python train.py --num_hidden_layers=14 --hidden_size=160 --n_experts=16 --experts_per_token=4 --d_expert=64 --d_shared_expert=0 --hidden_act="swiglu" --moe_layers=[1, 2, 3, 4, 5, 6, 7, 8, 9, 10, 11, 12, 13] --router_score="softmax" --normalize_top_k=false --routed_scale=1.87 --balance_loss=0.00616 --balance_bias=false --router_z_loss=0.001 --router_bias=true --init_std_router=0.0118 --lr_router=0.000679 --num_attention_heads=2 --num_key_value_heads=2 --head_dim=64 --vocab_size=15541 --norm="rmsnorm" --norm_place="pre" --norm_eps=1e-05 --positions="learned+rope" --rope_theta=2060.0 --rope_fraction=1.0 --qk_norm=false --attn_scale=0.125 --tie_word_embeddings=false --parallel_block=false --init="uniform" --init_std_qkv=0.0419 --init_std_o=0.0 --init_std_up=0.0419 --init_std_down=0.0 --init_mimetic=0.5 --optimizer="soap_variant" --learning_rate=0.00336 --lr_mult_qkv=0.4 --lr_mult_o=1.16 --lr_mult_up=0.797 --beta1=0.95 --beta2=0.95 --lr_head=0.00912 --max_grad_norm=2.0 --warmup_steps=200 --schedule="wsd" --decay_fraction=0.684 --decay_shape="cos" --final_lr_fraction=0.0 --batch_tokens=65536 --max_seq_len=1024 --doc_mask=true --train_tokens=535600000 --max_steps=8173 --dataset="wikipedia_en"
Below are experts of layer 8 (counted from 0) of a mixture-of-experts language model. Rows are named gate (a neuron's input weights, with its number), up (a neuron's input weights, with its number) and show model dimensions 0-159. Each number is 128 + 24 x the weight over its row's rms, rounded and kept within 0 to 255.
Before each expert's rows: a language model's description of what the expert responds to; "mostly gets" lists some tokens that are sent to it at least half of the time. This comes from a sample of Wikipedia text that the model never trained on.

# expert 7
Description: Mid-word consonant pieces. Short consonant-heavy pieces inside a word, often right after its first piece, as in Nightmare, frontbench, carbocations, cargo.
mostly gets: " round", "ip", " t", "rop", "ap", " ag"
gate3 [136 145 132 156 130  98 125 108 138 137 149 118 109 120 102 104 137 143 134 149 147  48 172 112 120 128 165 144 182 120 107 103 174 107 117 124 132 150 138 123 109 118 121 139 124 119 126 133 185 140 122 130 142 103 159  95 116 120 144 100 145 122 134 103 128 140 154 138 102 141  91  75 150 163 134 123 170 130  79 121 119 116 133 136 118 129 146  83 148 142 134 160 102 131  99 155 101 123 162 163  98 139 136 129 112 131  48 122 123 129 124 157 156 102  99  71 173  98 148 137 107 132  96 143 105 148 160 105 145 119 150 177 176 136 126 138  96 158 117 100 123 118 122 139 119 136  98 146 119 112 139 145 136 119 136 104  78 104 152 124]
up3 [ 86 160 174 119 142 138 122 117 127 114 147  75 132 125 147  86 119 149 129 140 168 110 178 144 120 132  92 135 127 140 147 139  99 133 145 164 100 109 123 122  99  91  96 124 153 128  86  60 136 133 134 157 130 111  99 150 168  95 146 130 150 103 128  73 111  84 135 111 118 114 133 123 117 180 150 155 160 139 148 120  81 126 164 168  80 134 125 126 129 175 147 111 136 108 134  87 173 131 130 123 130 142 173 116 151 137  92 155 137 121 118 126 113 119  80  92 126 146 141 130 141 127 119 134 161 120 123 163  99 110 148 124 163 127  95 131 178 124 138 132 141 119 157  92 122 127 133 128 114 142  92 147 146 104  86 136 131 133 140 153]
gate4 [151 102  92 111 124 106 136  74 161 104 122 147 115 119 126  99 150  97  90 139 104 118 128 149 142  97 139 127 187 142 134 126 129 139  91  98 114 135 160 156 102 146 168 105  91 134 166 154 121 136 109 164 145 122  93 157 108  90 144 187 144 150 122 127 144 145  95 134 110 123  86 114 101 103 180 122 169 111 120 107 123 135  98 117 123 128 100 120 104 142 121 141 105 137  92 132 119 105 127 146 109 100 135 119  99 126 159  71 149 130 121 120 124 113 142 111 179 125 108 143  93 142 103 170 120 137 151 136 128 154 117 157 146 131 108 152 111 108 114 105 117  76 137 116  93 126 125 171 147 117 110  96  88 145  98 176  88 113 113  94]
up4 [108 143 150 157 110 112 132 161  86 149 124 188 140  99 171 153 163 114 139  96 125 132 121 118 155 110 163 151  81 106 155  88 146 105 166 139 140 109 148 112 139 121 154 146 144 132 131  99 134 133 133 159 130 169  97 105 109 111 132 118 130 123  95 117 139 105 111  96 150 124 132 120 144  74  73 160  69 153 120 136 141 128 132 139 140 132 141 134 137 139 186 103 114 105 168 155 152 128 127 157 103 137 133 141  89 132 105 130 170  81 106 151 140 166 127 118 130 139 143 124 155 103 176 157 115 104 193 127 117 131  85 145  99 184 106 113 117 102 130 158 135 126 138 167 132 120 139 159 128 126 126 123 132 152 134 121 146 126 145 157]
gate5 [127 102 118 151 130 142 135  98 165 154 129 118 165 127  92 122 110 109  94 120 138 130 125 115 138 121 128 104 167 139 103 109 100 123  81 106 139 119 157 146 116 176 141 150 120 134 157 132 121 143 134 133 156 102 127 112  98 126 120 146 135 122 143  95 115 135 106 144 105  96  83 121 132 151 126 129 143  99 103 137 123 109 126 148 148 141 103 108 126 165  92 151 118 140  77  96 154 117 166 126 164 117 149  94 118 147 142 228  91 106 131 126 109 121 121 107  99 101 181 104 117  89 125 160 166 154 105 127 136 121  98 137 133 113 139 130 141 130 127 122 119  96 126 126 122 136 115 179 196 135 113 200 140 143 148 166 130 105 145  84]
up5 [176  67 154 158 158 184 128 125 135 135 127  88 114 110 146 105 157 163 160 149 104 149 139 124 124 139 137 147 110 129 131 149 156 121 148 121 110 165 126 162 129  96 125  90 152 113 144 112 144 108 152 137 109 132 130  98  90 136 145 122 128  72 111  80  90 124 141  95 148 125 125  91 117 112 105 128 136 138 115 115  84 160 145  80 144 151 133  92 129 140 164 111 114 121 157 102 163 154 121 162 140 151 162 134 120  92 129 124 145 130 101 146 113 112 151 157 152  81 115 150 148 102 112 142  92 135 129 156 169 147 125 139 109 110 110 136 149 130 115 100 125  77 130 163 130 137 109 146 187 194 124 107 105 135 131 135 152 111 137 157]
gate6 [154 135 132 128 107  83 122 148 151  92 122 122 149 106  91  94 139  93 127 107 109 138 109 160  77  88 174 153 128 104 189  93 143  80 142 159 140 146 165 129 150 142 115 105 173 105 126 117 104 147 111 132 150 105 125  72  97 140 149 132 109 147 137 116 136 147 135 148 134 126 116 118 147 173 151 123 113 142 106 139 107 134 146 117  68 130  86 147  98 126 138 122 134  99 149  89 106  97 135 127 129 129 108 171  99 158 137 157  75 129 138 112 152 115 155 122 169 158 175 126 132 109 101 139 122 181 124 105 140 111 134 139 160  89 159 109 106  99 135 137 121 141 130 146 127 194 123 128 150 146 120 131 120 100 108 127 111 137 134 117]
up6 [177 141 152 137 113 146 172 116 114 158  89  80 167 130 119 174 120 128 135 147 137 116 141 144 113 134 130 120 155 135 111 132 136 113 147 165  84 105 102 146  90 135  95  99  87 139 125 147 164 114 133  98 163 149 145 106 155 104 133 141 150 163 154  96 113 155 121  88 111 127 124 133 123 131 147 178 119 143 164 146 136  74 105 138 120 150 153 115 139 145 103 133 162 159 134 129 136 177 146 113 145 145 161 110 126  94  82 130 149 137 157 152 122  71 152  97 158 124 150 120 149 104 129 169 142 120 122 144  90 140 140 138 107 129 107 114 119 118  59  98 132  84 123 153 153 115 162 127 109 158 108 115  84 107 129 125 103 145 122 111]
gate7 [101 128 130 183 160 111 129 114 164 122 127  96 114 117  83 118 122  99 115 144 113 122 175 134  97 120 111  89 147 139  94 155 157 119 130 143 128 138 130 136 152 120 101 135 100  99 111 100 108 136 181 114 128  97 150 140 109 101 158 139 129 128 138 108 134 132 128 128 157 152 104  99 103 144 120 150 128  98 136 110 112 107  98 138 132 139 148 157 105 115 176  76 119 153  77 141 145  92 125 160 120 114  99 115  93 134  94 110 160 141  89 113 157 123 148 124 164 117 167  88 101 106 171 133 114 115 142 147  97 148 144 127 147  72 128 127 180  93 180 129 140 102 100 168 155 121 152 124 134 126 125 154 129 183 124 132 105 149 170 119]
up7 [108 113 138 131 121 129 168 130 137 139 128 147 103 131 126 157 143 120 126 102  77  99 131  72 146 174 148 126 123 188 136 137 150 151 103 126 131 134 149 105 128 163 124 128 125  95 164 162  98 136  75 110 169 148 168 118 139 132 111 133 133 110 152 161 156 150 111 140 102 120 124 157 142 126 131  89 109 148 136 150 134 129  89 118 112 131  79 107 147 103  81 139 125 100 108 105 163 105 171 124  77 138 122  90 136 141 143 154 142 133 112 102 144 120 128  86 119 137 102 124 157 115  99 125 176 101 115  67 148 156  94 133 120 181 105 126  63 161 135 124 114 119  99 120 110 110 116 149 107 108  90 111 125 122 103 126 124 155 141 130]
gate8 [116 110 128 142 148 118 151 133 141 105 145 129 137 120 111 102 161 114 163 116 163 177 149  97 130 117 106 141 153 137 161 157 165 143 126 124 142 145 133 129 154 104 126 104 138 154 126 165 161 121 103 115 126 144 128 119  98 101 126 119 163  85 134  97 139 156 178 151  92 135 123 104 107 113 141 139 112 151  81 146 109 139 146 143 161 143 121 109 151 140 168 137 151 176 133 145 131 119  91  99 116 159 122 139 105  69 128 144 131  65  80  82 189 130 144 114 171 144 105 110 115  79 108 158 130 126 126 107 144 156 161  92  52 121 116 149 143 110 138 142 156 129 133 116 117 142 153 139 165 121 145 109 121 112 137 100 142 134 113 114]
up8 [145  88 109 111 132 134 116 145 113 109 134 106 136 123 122 138 137 147 152 119 152  83  84 146 135 173 155 106 109 123  82 100 101 136 148 170 106 138  92 126 132 125 127 128 104 111 126 131 108 128 118 111 128 141 117 113 160 158 116 132 113  87 165 158 122 121 145 138 116  93 185 127 136 127 126 122  87  94 122 149 113 131 117 108 111 125 117 142 193 144 135 182 154  97 153 101 115 113 125  95 162 116 123 164 182 165  96  99 106 161 164 129 115 128  98 196  86 147 126 108 125 138 146 114 138 162 119 133 107 123  87 155 184 152 135 108 129 154 130 129  89 104 122 136 119 161 138 126 120 108 164 161 117 154 110 128  85 117 146  99]
gate9 [158 131 141 163 135  98 153  91 119 117 137 119 138 132  96  91 155 128 131 143  84 118 128  90 157  98 132 148 173  95 155 129 115 109 134 154 137 146 118 122  94 145 127 157 153 119 166  84 114 156 141 145 117 123 111 135  98 140 130 142 113 144 148 204 135 158 120 164 105 136 151 139 152  99 113 111 161 124 123 170 135 148 133 147  98 132 144 121 137 133 103 158 134 154 110 172 142 123 152 113 164 121 108 107 126 127 155 168 165 101 123 147 113  91 138 129 124 176 160  78 137 103 136 174 128 131 120 170 145  59 136 132 124 131 123 103 128 174 173 144 103 106 128 159 157 186 139 141 172 141 120 141 132 130 118 141 143 155 128 135]
up9 [169 168 135 178 137 148 117 189 106 134  66  95 128 109 129 103 112 114  98 125 132 130 115  97 116 141 131 141 145 147 122  89 105 129 148 103 118 119 159 133 135 150 146 152 132 122 121 147 148 149 151  86 114 141 135 161 129 153 113 128 100 166 119 116 113 162 133 143 136 142  97 135 111 130 143 103 119 135 128 116 123 132 139 136 153 116 146 148 153  94 136 111 148  95 112 147 194 101 161 183  66 112 126 142 116  90  70 125 106 147 139 118 154 137 118 122 165 133 103 145 174 112 131 121 134 126 135 153 138 143 119 123  94 167 125 111 146 139 157 161 129 104 156 122  81 186  95 153 139 128  93 122  82 102 137 132 150 155 149 163]
gate10 [ 95 163 130 115 110 166 175  83 157 142 106  91 134 118 128 137 149 145  84 132 156 111 145 132 139 134 160 164 127 118 151 122 129 137 157 117 167 107 153 113 119 156 120 121 112 135  97 136 141 150 167  96 106 100 158 111 129 162 154 116  94 153  88  97 139  72 159 142 123 170 113 118 125 112 102 111 123 118 116 159 139 140 129 152 138 115 105 154 163 148 116 122 141 110 151 181 136 113 145 147 127 128 140  92 141 196 153 161 121 131 123  92 152 161 133 171 141 141 169 103 137 115 100  99 180 127  93 127 163 124  92 178  99 122 126 128 119 141 124 141 108 134 143 122  93 175 151 138 148  97 148 137 167 122 156 141 135 144 127 106]
up10 [139 117 126 163 179 107 118 143 122 127 123 157 145 133 142  97 165 146 172 149 123 183 122 138  95 113 104 161 175  84  97 122 126 159 132 133 122 149 109 123 109 122 130 121 130 106  91 182 154 110 100 145 155 138 126 115 191 128 141 109 158 129 120 149 137 167 133  68 123 119 161 149 119 142  98 143 129 148 106 184 154 156 144 177 148 136 153 168 156 136 144  63 150 133 114 164 130 126 134 147 102 135 103  81 123  94 143 114 134 130  99 156 121 150 111 170 144 145 101 111 124 146 139  91 120 137  96 132 177 120 104 128 118 112  91 137 110  97 119 134 138 143 121 129 112 113 127 156 144 111 132 155 119 121 102  99 141 136  95 103]
gate11 [ 94  97 104 146 146 103  91 135 131 112  92  83 138 102  91  84 146  78 135 119  94 130 140 135 113 115  94 108 119 150 103 156 142 133 163 145 135 169 107 109 161 117  80  96 171 130 150  92 150 108 125 114  94 130 173 141 153 164 161 132 132  78 144 135 110 121 124 137 166 112 130 123 130 123 152 140  91 122 105 164 161 156  81 108 140 113 126 158 131 177 141 165 123 123 107 108  86  90 119 115 110 126  96 169 127 110 132 128 131 131 149  89 154 113 132 113 153 119 160 133 127 130 122  93 150 179 148 161 124 127 120 152 132 120 134 101 154 147 136  96 144 160 132  94 126 121 116 174  80 136 154 131 118 105 133 149 144 153 139 143]
up11 [171  89 128 102 142 155 134 127  97 147 153 116  76  76 183 118 103 158 143 106 121 132  87 120  92 140 132 100 114 125 160 141 109  79 126 125 103  99 136 142 122 109 119 109 133  93 115 162 107 126 131 132 166 105 122 128  85 109 117 114 147 105 124 130 117 156 172 110  96 144 102 167 144 160 146 141  86 109 102 133 144  96 139 164 114 122 117 166 107  97 150 108 128 147 136 148 116 113 124 125 170  76 108  71 105 167 148 126 123 113 102 123  96  86  99 117 119 140 120 131 143 114 127 157 126 117 147 151  95 107 171 120 109 142 119 141 154 152 106 134 143 120 163 133 125 108 130 124 169 104 146 114 151 121 111 131  88  86 131 182]
gate12 [106 113  78 143  99 134 125 106 175 100 151  95 124 171 107 139 159 107 147 153 125  92 127 138 140 164 100 119 129  93 155 133 154 123 139 130 164 136 149 121 148 117 177 143  98 126  92  92 161 148 172 171 112 148  93 124  96 112 116 115 128 104 155  70 128 158 122 168 122 123 147 134  91 115 173  95 139 111 137 127 134 139 127 105 160  95 119  81 106 124 121 122  85 120 114 116 137 121 131 140 153 158 171 124 111 134 106 153 104 104 137 144 159 145 155 132 167 107 112 125 102  95 129 128 129 129 122 155 116 115 116  98 158 100 110 140 156  73 155 101 118 122 184 119 103  87 137 153 156 115 136 154 129 128 119 167 155 110 120 107]
up12 [125 148 151 160 153 125 152 143 134 119 120 163 170 132 147 138 120 150 135  93  81 159 126 105 124  95 110 127  86 156 129 132 134 167 174 125 119  75 127 147 113 151 136  98 142 102 140 178 121 124 124 115 163  94 162 157 170 128 165 147 126 120 120 157 113 135 106  84 152 101 106 155 156 124  85 123 144 136 122 113 145 105  99 145 123 112  94 139 142 155 131 136 140 161  88 137 142 116 133 109  94 112 113 171 132 172 130  68 150 134  78  72 110 141 116 108 147 170 149 132 146 128 122 135 111 141 109 139 134 152 107 151 102 117 126 155 105 149 108 127 157 173 110 114 102 161 142  89 143  94  89 106 114 141 161 119 137 157 116 122]
gate13 [101 127 111 101 107  96 132  98 118 121 184 129 137 140 139 103 155 172 138 150 135 140 142 124 158  92 116 108 124 127 100 129 164  53 149 120 127 112  98 140 135 155 125 143 113 130 129 115 139 136  98  92 141 150 117 126 145 148  86 142 121 141 102 155 121 108 105 163 127 117 102 107 109  89 144 101 139 130 148 155 152 139 154 122 106  91 123 129 114  98 117 147 109 138 140 163 109 126 114 178 169 133 116 123 118  71 156  68 127 121 146 162 144 102 143 158 133 145 137 147 164 136 157  85 140 141 158 150 163  94 176 144 125 144 112 130 107 135 184 173 155 137 151 137 139 118 176 119 130 100 130 113 148 145  98  90 149 162 158 143]
up13 [123 129 142  99 153 153 144  75 158 111 137 144 102 144 126 130 162 157 123 140 125 143 128 114 141 116 139 143 128 158 135 143 129 144  86 101 121 147 107 131  99 150 141 124 134 112 101 144 122 149 141 166 123 148 124 118 137 117 167  77 131 133 108 144 159 135 110 143 174 134 101 128 143 114 166 113 144 147  92 123 119 161 104 119 145 148 136 127 125  95 127 162 108 163 106 122 113  97 155 130 154 107 140  88 165  67 104 125 131 140 152 105 105  89  92 102 189 141 132 149 126 159 113 152 131 127 157 129 115  81 130 113 123 105 174 170 124 173 143 149 174 115 100 129 167 139 177 112 167 162 145 104 178  96 105 143 166 102 134 101]
gate14 [104 142 164 162 104  94 112 131 105  73 138 100 128 158 137 129 179  87 165 123 142 126 136 108 167 117  87 101 145  95 105 132 112 152 154 118 147  97 126 150 102 168 125 135 144 120 110 156 122 142 141 129 138 112 134 109 112 107 164 151 129 129  98 137 116 111 137 126 115  91  98 107 101 106 123  93  89 108 137 144 132 134 146 148 124 147 114 113  98 139 121 142 146 131 153 131 111 130 116 123 134 141  83 150 171 127 146 101 174  80 121  94 160  89  95 113 104 136 174 104 139 119 121 134  88 104  98 138 109  91 119 117 127  94 119 125 125 127 179  89 145 148 128 173 132 162 165 128 118 133 146 148 167 159 114 122 111  58 152 159]
up14 [135 138  73 121 130 145 131 136 136 147 141 137 140 165 161 150 107 103 153 186 162 124 130 128 154 112 118  79 117 167  92 119 102 145 147  90 121  91 127 100 142  88 133 154 118 133 128 101 152 102 111 150 147 144 125 124 137 134 124  92 144 155 142 138 144 108 129 122  90 151 119  82 123 170 132 134  91 120 162 122 149 104 111 106  85 161 139 143 142 131 109 157 112 134  88 102 116 130 139 135 130  92 150 146 132  51 100 153 158 120 103 113 171 122 142 170 130 120 115 145 144 136 128  95 123 110 147 148 126 130 110  83 164 112 157  66 152 146 119 127 157 157 135 117 117 148 140 134 146 191 129 167 129 110 158 152 128 134 167 137]
gate15 [134 134 161 136 157 128  86 151 158  85 118 138  89 126 134 146 122 131  91  90 141 118 132 151  97 108 137 136 122 107 149  87 129  84 169 122 139 135 130 137 154 114 142 120 105 113 118  96  98 136 120 138  97 148 164 103 156 139  81 102 131 128 117 101 162 121 139 119 118 115  97 118  75 132 190  93 120  92 124 132  91 106  94 113 132 103 100 155  92 187 148 139 117 122 155 173 144 119  87 114 114 118 116 146 120 141 151 152 101 134 116 168 144 113 140 158 115 115 166 126 142 102 122 147 103 136  79 116  89  96 151 131 172 117 144  79 131 125 152 157 106 123 145 160 105 147 148 116 112  99 163 154 141 138 148 156  94 157 128 135]
up15 [159 151 128 111 117 152 150 124 102 129 136 106 151 134 118 112 135 115 123 114 110 141 146 145 162 128 131  77 117 123 104 150  68 147  92  73  81 151 108 149 165 114 145 133 148 140 124 157 158 107 174 118  89  80 122 143 117 113  63 141 122 106 119 185 130 146 134 105 160 117 152 100 134 143 129 181 102 121 156 116 123 145 119 128 118 118 131 106 147 139 121 148 172 112 142 117  81 153 118 135 119  95 129 108  96 152 144 112 149 124 138 100 143 165 110 144 134 103 134  82 130 158 129 141 158 150 167 136  85 130  95 175  87 112 130 129 138 111 151 136 113 138 166 131  91 136 108 127  95 169 126 128 150 140  73 124 135 123  97 112]
gate16 [133 134 169 153  94 103 126 106  91 117 114 120 159 129 124 109 145 136 137 182 114 126 133 142 137 110 140 108  92 102 109 104 144 133 135 134 118 109 145 172 118 174  97 131 133 149 116 102 127  56 169 134 130 126 151 146 134 115 105 145  79  99 115 122 118 160 159 111 107 148 131 139  90 104 131 121 154 114 128 143 124 107 139 112  99 182  95 134  86 171 159 120 144 101 113 160 158 126 101 139 131 108 103 115  98 100 199 144 166 103  98 146 181 157 151 132 118 134 100  81  95 155 115 112  97 134 112 120 103  98 122 141 128 113 131 105 172 111 100 149 159 154 145 123 109 136 143 174 126 144 118 169 121 107 134 120 114 118 128 148]
up16 [ 89 134 142 134 172 115 163 140 101 129 172 151 115  98 153 125  93 106 112 118 121 132 120 113 137 109 137 112 104 106 173 132 111 111  86 131 113 130 154 134 127 124 152  95 143 160 131 110 103 164 180 108  72 142 134 156 100 117 122 100 117 119 118 106 109 127 105 142 135 154 134 103 140 105 121 123 161 143  95  98 110 154 135 163 125 124 102 141 122 133 132 137 139 159 151 119 110 124 167 153 137 160  80 109 132 123 133 114 139 149  95 132 105 106 126 170 149  92 121  94  95 125 131 153 114 156 115  86  89 170 103 206 172 125 180 115 126 120 137 157 110 100 164 135 101 133 128 101 167 124 121 145 179 111 137 117 125 124 151  87]
gate17 [119 116 112  89 161 116 109 106 131 110 145 133 132 109 154 135 136  93 115 198 132  77 106 140 124  90  78  98 144 137  92 113 176 111  98 142 111 109 116 192 181 107 107 132 127 123 127 144 126 134 133 136 143  99 105 122 143 127 126 166  92  64 107 126 136 141  76 136 146 126 123 171 117 121 166 153 165 104 125 139 145 129 150 103 165 113 133 142  89 132 136 154 121 101 116 134 173 105 113 147 145 130 102 138 133 152 109 171 144 141 137 108 117 125 149 143 145 100 125 140 143 122 150 144 137 112 139 144 121  83 136  85 121 118 103 126 134 136 134  99 125 111 149 137 185 106 116 150 131 137 137 117 159  97 134 156 155 155  89  70]
up17 [117 155 114 114 156  98  92 111 110  94 103  92  72 161 132 100  83 165 148 128 133 136 105 131  84  88 116  84 146 147 113 167  67 130 120 137 144 132 134 180 139 131 165 156 139 138 151  92 141 158 115 144  97  86 112  74 144 177  99 152 118 120  90 120 137 148 138 167 139  89 118 141 125 131 157 131 170 137 113 120 104 111 118 136 119 100 127 109 112 157 124 102 148 101 122 158 130 122 141  95 182 103 106 112 128 144 159 110 144 155  97 104 148 100 171 177 149 149 131 125 106 115 157 104 119 138 123 144 125 109 154 119 119 140 146 127 155 123 145 133 111 118 139 167 105 110 130 140 132 156  96 141 104 130 134 112  96 102 128 145]
gate18 [ 97 186 140 165 159 128 109 131 117 108 145 121  98 142  87  91 110 132 142  78 112 149 149 131 143 141 103 103 137 144 126 148 172 144 122 116 143  98 185 163 141 113  87 137  93  96 139 113 130 123 109 110  98 107 123  72  95 145 152 111 118 156 127 146 103 136 143 140 131 140 149 115 142 124 164  92 104 134 126 168  97 124 109 101  77 109 113 137 112 133 118 111 116 148 112 163 168 130 123 106 177 125 114 103 136 169 163 128  82 118 126 111 173 136  96 130 128 170 137 151 151 113 114 137 169  87 106 126 114 107 156 113 144 147  99 135 106 130 130 149 118 131 168 139 128 121 155 183  95 124 130 181 132 168 131 136 107 137 134 119]
up18 [ 97  94 183  80 171 173 111 142 127 111 127 147 148  72  88 120 133 174  99 126 131 131  99 138 114 136 111 110 175 108 146 126 105  95 151 123  90 138 129 112 144 152 141 150  77  97 150 138  87 102 158 135 112  97 135  84 122 116 155 105  74 115 118 107  90 144 130 197 117 116 118 136 183 163 128 101 147 145 111 129 131 110 160 136 136 152 158 108 159 118 136 122 114 139 121 122 147 133 122 145 136 118 176  93 145 152 131 153 131 153 135 128 167 129 120 165 150 103 137 147 153 132  59 138 122 118 130 111 168 113 116 150 135 146 114 111 128 124 101 129 108 118 137 157 119 119 143 121 104 144 163 132 148 104 107 115 149 125 138 151]
gate19 [118 132 117 167 130 143 109 119 137 132 118  74 154 129 119 128 137 118 116 183 122 135 140 150 134 136 130 123 132 132 133 142 147 131 130 161 131 125 108 156 110 166 138 126 156 121 166 141 110 149 107 162 120 144  91  95 132 175 157 124 107 106 153 144 119 128 124 105 122 132 105 133 173 143  84 117 165 169 126  99 131 128 117 133 136 155  99 118 110 132 175  97 167 134  82 136 162 133 172 131 102 145  89 128 130 128 169 141 108  73  91 172 195 101 119 156 148 116 171 101 143  70 129  95 149 108 117 117 120 117 100 146 125 121  92 165 145 102 133 140 104 140 140 117 149 130 165 159 133 149 137 152 178 116 139  93  90 144 150 112]
up19 [104 119 169 100 105 118 156 133 120 152 116 120  86 132 114 128 144 104 135 134 130 134 104 104 108 103 179 101  94 110 125 157 112 115  96 143 143 102 124 124 137 138 118 140 137 115 159 121  82 101  99 161 127 109 163 116 112 148 105 102 132 118 139 148 175  99  83 120  92  90 155 109 131 150 112 137 181 161 120 139 162 152 146 123 166 119 152 145 115 151 151 107 149 121 115 208 136 116 102 108 154 122 105 151 121 141 137 137  93 146 136 145  95 105 128 144 128 104 135 150 127 165 165 128 113 192 126 114 146 119 139 156 113 114 160 101 143 122  87 161  88 148 114 151 115 168 119 147 135 142 107  71 110 178 125 131 118 152 154 112]
gate20 [ 76 115 103 134 177 113 126 130 151 117 130 112 104 118 101 113 121  87 104 131 104 142 150 115 104  93 154 107 160 141 149 130 165 137 103 151 121 151 145 139 118 115 111 125 142  89  82 122 140 140 118 152 117 115 124 112 127 165 126 157  90  82 148  77 123 150 112 136 127 103 131 102 126 108 148 157 119 127 129 179 146 149 105 137 121 127 153 179 115 126 146 120 133 145 115 135 130 108 151 134 130  74  63 165 121 115 136 158 104 138 119 157 165 117 185 119 157 129 128  74 126 104 127 107 168 146 120 176  87 121 121 106 149 125  86 122 138 104 112 156  98  80 145 121 150  92 111 110 142 122 136 180 155 129 116 100 113 133 103 104]
up20 [133 129 152 141 155 139 173 131 132  94 123 108 156 111 133 122  96 106 158 111 123 112 157  93  86 107 142 128  98  83 108 156 106 131 104 108  93 153 164 130 163 128  93 105 126 117 127 117 112 140 109 150 144  98 167 103 121 149 137 156 123  76 147 160 123 113 128 132 135 130 122 136 127 107 169 112 119 122  86 120 110 125 107 108 139 166 182 145 104 112 111 175 120 177 120 144 132  89 154 114 107  98 106  83 145 155 126 108 132 130 143 149 120  81 125  94 133 131 177 107 124 111 119 146 108  94 102 165 119  74  92 120 169 148 104 120 173 126 121 137 120 113 151  93 160 101  98 150 123 101 160 164 148 135 145 120 118 162  97 122]
gate21 [115 131 124 173 119 133 133 128 117 110  83 131 152  80 125 125 140 146 162 145  89 136 130 114 147 177 111  91  95 118 131 157 105  99 165  92 145 175 123  99 123 146  89 116 117 123 169 136 130 126 109 127 128  73 145 173 116 103 107 105 128 111  96 138 123 150 137 146 135 124 136 100 143 150 120 164 113 101 152 104 158 131 150 122 130  88 102 118 155 153 106 141 170 140  69 134 134 105 104 113  95 107 118 107 131 161 115 110  85 124 130 137 119 169 146 162 110 148 142 117 128  84 133 108 142 114  87 146 106 143 131 132 177 140 119 124 110 146 131 126 177 125 107 108 120 154 124 108  98 130 136 134  71 115 120 148 110  79  88 185]
up21 [129 129 138 121 150  97 120 161 118 119 179 115 173 164  99 115 144 116  70 180 127 143 128 133 176 137  98 109 166 158 114  83 130 154 125 117 106 118 162 133 118 116 126 115 128 158 115 155 169 166 119 152 181 124 130 112 139 107 123 121 115  82 145 112 115 111 138 129 165 153 107 144 128 136  68 114 116  87 122 119 142  71 116 134 108 188  91 152 158 112 109 124 131 103 134 140 134  82 132 121 146 154 109 141 122 141 126 103 123 129 111 117 141 117 108 118 147 158 137 136  88 141 138 161  91 106 146 155 158 147 143 154 102 163 162 116 132 112 158 151  99 152 174  95 130 108  92 134 147 113 112 161 151 130 114 100 111 152 131 110]
gate22 [132 152 106 144 130  75 116 117  91  95 113 152 163 107  92 113 144 116  93 127 129 121 113  98 138 137 137  85  99 116 151 106 125 118  64  94 148 126 163 127 146 147 128 122 125 103 118 101 105 131 149 128  82 100 171 111 139 156 134 129  89 102 116 158 157 127 131 148 131  95 118 121 118  94 160 119 117 119 114  65 134 158 126 138 115 154 133 164 151 147 130 162 122 167 125 114 124  90 185 128 147 123 166 132 137 129  93  92 155  97 166 126 125 153 129  92 127 141 146  71 124 106 104 126 138 169 108 167 126 154 158 145 116  97 148 158 156 138 164 161 128 118 150 122 103 117 124 157 135 104 112 182 141 137 138 138 129  92 153 111]
up22 [149  91 131 139 172 109 148 130 163  63 158 110 120 105 119  97 159 150 142 110 118 145 106 106  96  90 144 122 104 103 165 137 102 149 167 132 132 105 152 131 169 162 121 142 121 149 122 131 111 160 102 136 122 114 124 131 153 166 147 154 111 108 111 100 103 119 161 151 112 167 138 119 103  90 156 122 112 142 103 141 139 105 122 166 143  68  61 157 125 122 144 133 168 124 132 153 108 149 135 131 176 143 130 145 120 103 130  97 136 120 117 154 169 101 146 123 112  99 159 112 112 109  98  96 122  84 129 169 113  99 160 141  93 153 106 177 106  97 127 150 130 103 122 126 133 172 122 127 138 111 107 136 127 142 110 177 128 147 134 119]
gate23 [111 103 142 130 131 138 109 130 180 100 136  91 138 129 138 150 102 106 106 125  71 149 120 121 117 138 128 104 145 121 121 144 178  94 112 120 167 132 112 141 102  81 127 121 103  87 151  76 126 157 120 113 129 112 144  93  91 122 114 115 128 103 138 115 154 148 108 149  93 106 108 125 106  75 166 176  87 109 131 118 153 120 153 115 153 103  94 127 146 145 115 173 124 136 131 129 118  92 138  87 122 140 117 123 142 165 194 132 165 158 128 104 100 183  85  83 144 113 114 127 115 102 153 130 134 118 137 181 122 148 101 159 141 151  90 121 159 140 102 147 126 122 150 126 140 130 130 163  87 109 117 131 133 131 119 138 138 160 160 112]
up23 [171 106 115  85 156 154 141  99 140 149 159 116  90 124 111  82 178 145 125 131 166 137  87 155 135  71  81 154  88 163 129 130 110 150 149 142 133 158 106 106 107 127  95 116 141 134 113 156 123 147 134 149  99 131 109 144 175 118 164 163 149 102 111 137 116 114 101 104 146 138 118 139 143 108 139 144 164 138 155 158 135 160 139 170 169 157 127 110 142 146 128 128 121 118  94 124 113 144  86 137 151 128 147 106 101  91  91 144 116 143 138 142 147 105 135 147 164 126 124 153 100 143 154 163 151 147 129 133 127 132 114  98 122 111 168 106 114 119  95 108  69 106 131 165 112 140 125 138 140 134 123 107  84  89 171 117 113 120  80 120]